python train.py --num_hidden_layers=14 --hidden_size=128 --n_experts=8 --hidden_act="geglu" --normalize_top_k=true --balance_loss=0.00517 --router_bias=true --vocab_size=8192 --norm="rmsnorm" --beta2=0.98 --train_tokens=409200000 --dataset="wikipedia_en"
Below are experts of layer 4 (counted from 0) of a mixture-of-experts language model. Rows are named router (the router's row for the expert), gate (a neuron's input weights, with its number), up (a neuron's input weights, with its number) and show model dimensions 0-63. Each number is 128 + 32 x the weight over its row's rms, rounded and kept within 0 to 255. Numbers have three digits each.
Before each expert's rows: "comes after" lists some tokens at least twice as common just before its tokens as in all text. This comes from a sample of Wikipedia text that the model never trained on. Tokens count by the router's weight.

# expert 7
comes after: "\n", " ", " of", ")", " 0", " 1"
router:199112128142132153145159109140167099151142137189115092070085148171133167123132148153116190120147180117135167160121121124102137107152086146105159193180082077139120104178130154148113108125110120
gate11:143058107103178110110130137145103125101176082144058184161132192122134170203165129142115132123159162105104188175128205158153103155160114095165117107160120098155136111139086130098098140172110106
up11:163164081179110118157130167130162144128127180109163102136124108091077077116125161154173113124132131083150040065131103126091102141119143125108115112084083115109108164198138125154133149135150126
gate12:100108118147149137087124105132106118140124114194143146124113139105158171167102123167156136092114132105176167156140095147157093082136121108100139136187139085162116154146098114146051156205149139
up12:134081105127185144141129140141157150124191090123154131103119161170109145092139094115071196057125156071110133179119162168138150090151110113154100132131070127141172085128117177133163109141155138
gate13:170090059122131123117155127105176103120141156143047150182181176115115071177132124214120159123171125147113109118154202121125143200136059132138137081140178102126108167079124137144090164146137140
up13:153122122158135160168163072141114195170094133118089155126115047120128152085197139156173129167132128136201154147167091145069103112155147128171134118111221113096098178126126139058109092117174146
gate14:153115147103152144105154080138061091158116081095130144127157172137123140115165108124054106098135109050108183080138100146139168097107079120093125102089087114133157143113120112150117088119158171
up14:122086100122075153197082153084169153105138112145053123162183101064155157124095074116150130195150097115153103131195147133184139176158137118149085149109147117175130172128076120147160199146094082
gate15:121136171126138141124225138148163118074128090124050155124184132156108147113140149139135169139096081126085107074142114160106156133139141115207098139094092077118121153093155071080114076158126054
up15:101130144096084100080127179162134100193156187156179095152155111108143138134108114085119109115135154104120113205093126135191164168096104147148093090116207186095138117169124170135169130135146197
gate16:123111113130192093152141154123150079089099148125044155119119188137112126112110096142116132158136119114130104164139097174136179153171122086077092165068138075116152138084067140147107169100147115
up16:164068127183159124141159192091160169114124065151098132096123124143109184098149175104091098125157148120113120142102109100149109127150082109059124133087195118057161129175094152138114147126130071
gate17:147110096114098126071151152140127144191116189173151116072089179071206126162110064048112125144152114155105127145154139113172169169151134118143136163153109094143127138193172094113130123077166168
up17:102087179143135128131125105075160087123148085127129117152102155183135132163152087103141137138162120149107063134126133127089106177116091116103142125172186067073121191104142144089143089088098059
gate18:115146166133125161151183113146086073068120084114104116095137133132151104150121109163119140138109065165122148149135065139138127086113156128200102132128121118158099118049088090085125101153127077
up18:125178177183083174076136166115157083114133124177112127149095155155159155186118168162130155108108132143072092202098133124150185101136151139143101186161165157164091147139091062101140119098088119
gate19:154159135135158132129125115163071090106097135131125137108205107135076154124115149123151202081139061152195154118154150164149092090082173063116104130136116120162164091091164108110101083139107166
up19:117137111219124079119091168126150106131119163121146116122138076071118153122113086142143057131199159036131124131095124123084122126158148129082163127073129167116136165156126158083161160086164116
gate20:185127145127080057092149125152063107106097129177156117101123161144144189124121164122137162091148157110136140144134117121192123115185115090134095134138109111120137084061128121113101146157212180
up20:124147105160089127144139099085104098134125147141197160093134146197133138087125202100109179142189132164058129133115130146210155155157114128158119131157190107116133086089119155168132144164191148
gate21:142054076111127114110164169129098150096158053140072103136097150095101100145155129083131169150156112087146137109107139171106166128167145094076194105118166068133158183086111127179096143086146132
up21:174122082137121153166162076175102163139164117076126119156095110114089113121170111111186099113157138108153135135121143169139108095170147118125120108111163178112158126129194055088084122074156164
gate22:141142097065068118138115155095118128114135149140146118112104104099162127159113023101107119162158134137153075109089128131149181169206137112108169134087095131130126154167164080172140150105168143
up22:189038082121132120162150125055131092142156120136119157153099115114156163130153112124112130121155115146150169123165141158077164168153142113124142101114027127147136126191120137137116121174099124
gate23:089161184163207095125116164103105117077089092145151143117203108152041148176114176179135096134134143132115147101142166128116097134107121141115170104118126120078111139145100109114124102076146147
up23:162109125120070109143144141107079147094105160104110074097050149128171100107194109031170135157114109201181063088101109125146203103147149114147121141114168121113158131120139125118124133105165124
gate24:168113092127111128106130089153140153194137127125121113137121069167102028177152187126183131153118147133065105164111110170156171087148152109141094124082159098099110144155157139133155130188163104
up24:112153121132106141073078134165084163103133140139208142140134113112129150069087148077122107125113137163105146088085088123145109117079190137099152129116084237170152105104106104117178156127184068
gate25:149163135109195154143196171109197140120142133142106128124129123044128211156157165166154095096047062099092118136117113115039202122128147138114126127092072174142100149148086141059107163128155104
up25:090104141176152101158111173129060124148106164120163089114195129106097148122157156080126192068170181122144097197131107151157097129165113108133061086188154079094183096152134117126119151151169147

# expert 1
comes after: " |", ".", " (", ":", "|", "–"
router:114121157109175134136135136085151070078149115121126161072084134136083109110140127152168153154144100171174100133157128125120145065091119114126153104137156181161064161117054148122140142155090105
gate11:147105168100132116166148138117089098089144098103118110094175127119161067105067109126044084132143125109112148096148136097146148094149131093151133137071150162123129159140252144157127095106142144
up11:115129118148150121139052130126094187020134154085097109100146127142133109103109106046123121098122059183157105097198188124104108138138147132184094139141157122113092136127214128165130084153146152
gate12:139111082088163148152216108112090079114120101117120123178106137106143143144137163127109176112159175121119146162115124143115136128221122076117136185135081100139105103146131099130088195160096099
up12:135077079169188168181126119089136163125139106133105156203099128133121117121103119096153132144106154150134155157176101109092154135131123124101099173152147099145125161121130133165130182149099107
gate13:116101174111108124147165119185099142138156084161124138044102122118136100091099133105041060133101177131117128117165157127202151105183124093120119169096099153106131081152220081101129180099110147
up13:121096144063158096139088200087154145192098159110122136125144149120129135141168102073163137122107113157183078072104140176079197142093103120105164107176129133113147138091134123100125098102063123
gate14:108058074133140151145154113184167084138186193143102136111123180149139127109113097113111070122137193078092135152104160147162096203137111146125121190145138116121143185129141153171110151096089181
up14:075080146139159115125180164125134116140089170113149098126150131102111166193140168112115118155125136119107081212092185119118076120118154156176081068119099118104094067134090173191109148146133140
gate15:109067129155152148126102188078133076164203101096088116124163176115099148128141051137096100099124051136152099132090165141085091101137082143128175124099142064121172150085120175151138085141118113
up15:105116130131110101086114142113155072123118131114131113159128112129128096144161104135117192117114148132134130129148109166118132191122109114129121128155210073174209142133090201151143103148167123
gate16:142092078091139106090180069080153103110168182103068133120156049144127124167132171206147092098073112112148118157122174146118086170148124132082146129122130155121050097156112166182064172144131100
up16:185075195090146144137115117136060167116141153130117151142171143127151142160151156127129096106094094097093122137097123116075096093114106109143142096076167168117086156144123098154123052116145125
gate17:144153158098160154161144139150154102070103103153071158066171129074159073105130120135138165075134181138124125154164114121142158129132140079125122188103145153106094204155185093159100139116110136
up17:134184164162136166159155101156066136086115095148067189110123092078181112115081120149102168130171114160128105096171129106134129137124174098142159175088130174054100177134183088120090138123133126
gate18:090120119164158132082128126096124105079116082098123117129073164110174075117111108145092138112157166099131133155201086139101148123118139107118121089203055054136122122092134113154122156133129108
up18:121115162099104135113086139126095103118118135093135126092137140140210127071121083086138134116084131166074154156169126103175123086106094118132159138203165110192175078088148142140170056120142125
gate19:154130070143106123152130118098119109089059125142068114199134086090163144136137170138130115096080139109082144113168134147133146130126167144138150147195045108101126088114127106134097147147164153
up19:094107075161160134166125117143088114096027128061130159084084120101118183157136197061178127105099078134096191122094147173106117129160125082125079108082144149108144127133108139132081114177146134
gate20:162100051145160111162180189135128128129108133162122116144119125109096187151154096107101144123140158107111098174104143132053135148183132124118172141109148121097113144170076121138054234141141083
up20:145131080159155121182133179113140195095116120204162136130104159153133137120044103110090129172114113195153120162143165156123157155157163133120140137125182164159125165113140109183136176137153096
gate21:090077064157164114095109145131158124096155113131103137163118143207108163126086118093119195096123095160093159102154147121093115126120096132126080106144155108088108087118172151138137095079106119
up21:073168073073194140119125161100090144130091073163159228142140148209131123118089104116131179146112173162121129142136127140091078118146133113103098070153111100178103126103109166179112109112084082
gate22:102122160096149194137171137155159138106091146140134162079158082109109138165153170159166085101078104115110121152179103080083136096192150117134150172126102135151081142164118069086039156136162167
up22:126117146149121151134166133160146189176130095109100086154135138138079127192131091157101151099165195167111167155142175117146143146130131132134134091135125134126143125095143143133155096126140162
gate23:109095136101148157138140119142132124188151119108089077117187104138137103138092115158125128125129137080081153138094166123161119109112126122104126131148147161118153090072138096174134157093143120
up23:131172110105118066132160146165148119131089104182145097090128129149176141080175106120068115134148095164152091142139133188117121156214120080118194150143131110078155161162121105157093106137103089
gate24:132145076109113114184140144089159086100089132132136114139146181074166137154216182146119226144091142080076107153125139116131131130108101076124195126131096074108157136115093120150119136164222122
up24:128092154139139106109071085109116098151182162103129194110118131163116115108140102117135113109146103166188060086148179116135121167096128148148126150086137170133097085132161109174165089092146176
gate25:138136176066134097104211126118103115195071125111099134146137101114156091137176106100098100110093127109096142144148124139150098101120086133152148113213160124126160171163161094148135183105152184
up25:101164104129143088086067149173152135144169137109156106128105165178089229168164174166125096077120134093125138115116111138137157140149118162098089140129074160108093113077111120075104137154158128

# expert 2
comes after: "\n", " |", ")", "==", " =", " =="
router:072116095194133105071107118122143133175132160121100142126150133143141112095127101105116108151131126135113104151167147206172140186199154121146157144145143108117108197144097093191083133115104135
gate11:125082098131167087129091120178090131116110084142094156090133200093168096124097116095112166098153159150150152124190092163100138123134207121146156174200120116102121120126152096066164127171098154
up11:136133128048129168119100159130112106165128211090148117178098092203160175130122078128063119127082150132130106123144087142113144147176157142069147169118095052147122080163090214108102083098082112
gate12:157113089170138165140154110183143112184132108105082100124119090159088132128091077105119205067115128134095083122186167172162153113106168089116100102192111109123161192158185170154120136088117170
up12:093096070198093098111102140063131116078118151095142105127110154120172082168142145126101080136096140091096101088095149138100160094134106144104186157098100115146126116096088160120172104144090126
gate13:151070079144079136130111166181099123174093114127129117105135156121077176137144164094116113075125099162111146127141112154160195145152117097096122182139042141120083106102118147151085149152114105
up13:092122137185066118093057086146103146117096104128148154075118097199143132151129133093161110079122104060081082159128117081146092085102124131124105111156037139128176160100107095111134099125138163
gate14:151099109207183089123094074153133119111078155189156157079160140098062142114136129118142130106105089073148105163159093121129133108103166076149107087052128136135090126116133068073124109150221109
up14:122111117125115100131167165072076107162111124084123160141083145146163101113156134156144105138143113115111096117160159105088117121119153149090167120176150129095087054148092100097157104076102120
gate15:074141110164134078107097143134135123138114141132102169166105137113146092191108125100094146144096141170120132069148159138150162132146117110064144144162111079059094190122125096107143094153099141
up15:221105139073117157152169120124168127118143088090128097086152136146112171060159144135154091112159111109126119173135104125084123101129129130136110110075168177188168099142124150133109118078158099
gate16:129084118139115156119160109102144106071105151125093104117187105100133121090143118152165139081135151138143141113143069131082122147128136124124150127161124144128156149145092118141142202058138165
up16:186163168137089068210078144129113121111103109173114118165155202116142075118179141100135182105197129150182145136138072106134125117093139110117126151154130154154150138138168056159119139189100121
gate17:139127184108178095124125153096085134149136089156145153157097175189165181143143140144143118095099129085106169044119118125094113139106102090054100100156187092088134136212116138116111170101082083
up17:176104093125126147110119139119150127204151131071161089151127184160163109130127101106091094135138130140121172134118119122097134072176168135088147123125102104085145153202106179165092104088120090
gate18:096148093126157133130180130133152092143130096137140144100129140115098169092130138085105090121122122150124175141114174189135132187180139047073077141140148105013092153141175135160091155102142105
up18:069157164144135144137164131163187171102098094154121108052142163096185117135134108137162104142153138150120157152173075123110177096180087133104147155111155126071131127142221101122123121092116143
gate19:135111121234145104105146079091133130166114123128161124095109116087118127190129137153145059088094109049146133123102141092122068091135149108072157135147087086149124124109095043066110136138148144
up19:190072124111122139147101126106129116102183169149167112171176174122175168146149142146109071158060111112100123139158146136117136148183050150204111126065171120109176091092105147089106150143177110
gate20:118130050168144149117162145134091076102135106168148075078147110126131153123161135148041121160090115140067135155116103166109191157120101115103192111120193153122110178123137070121092195100173129
up20:155125072085213130149161089125079089089161093174128093114100101145122117091133123175110162125134132098101151144124104160112132147122082135171182120083158121187040166122097076112104163105095119
gate21:119188140079123130088107151145083168116073238114149184076139164116123187113143197087174189077073166123134111160161153155113113137147100081065107129114107160155097190129091123092114147165173154
up21:188116126115092210096139137097128131119164140107074116093137105143181118144119066130125218181155185115133112167139135122155154156163108110079168131159159045150112155134089178109090151104141094
gate22:148057118125145157157126108161134114157139130132137075114142173111073171151162105084123106096108114032158187112086152123133095113126094065076130117104129103174109135167128142105107113105161113
up22:156168108111127118134182196145149146107105077064104069132104086183095149090108145137121137098137182144131145172151117074094121122141130122173109140044162155110208096033131143124136082131123136
gate23:088059092029172134168164162112117065131142153095095091144139113130078163104210122134096167109081132096089169119163126113064075143142128101113124134083157123136157105161064162183151161127123113
up23:152116185086113115200119132120091112150073158172105181115073128157139136105179182081117142130083114134109136120145136137130098166166148111190117106114097081164110085127165102141131101129095113
gate24:139150101153135147101138136113118117132111069167134103122112141173097105195117080151111162139137135071126120163143140088140161148152072100183177120204173088124120138144087102172114139110103122
up24:164093110142168207153115150202080178200217169095125101167134112099152119193121133197136116160110072099093175132140180147111077089122127128091152070133148149119124137176123152156102143156123110
gate25:110152098154105117131156164103155075150075122179134167091171161142074141105137194117135109091139116130105159087123091172167139136116111099106173134150154120130121062114085139159087168167165192
up25:142114125118170119141164139052102173055129173116148135129073110108159163133097142159110097138118073103121092167144176125051131134184056153070110082155103144111088175104138109150177119097100122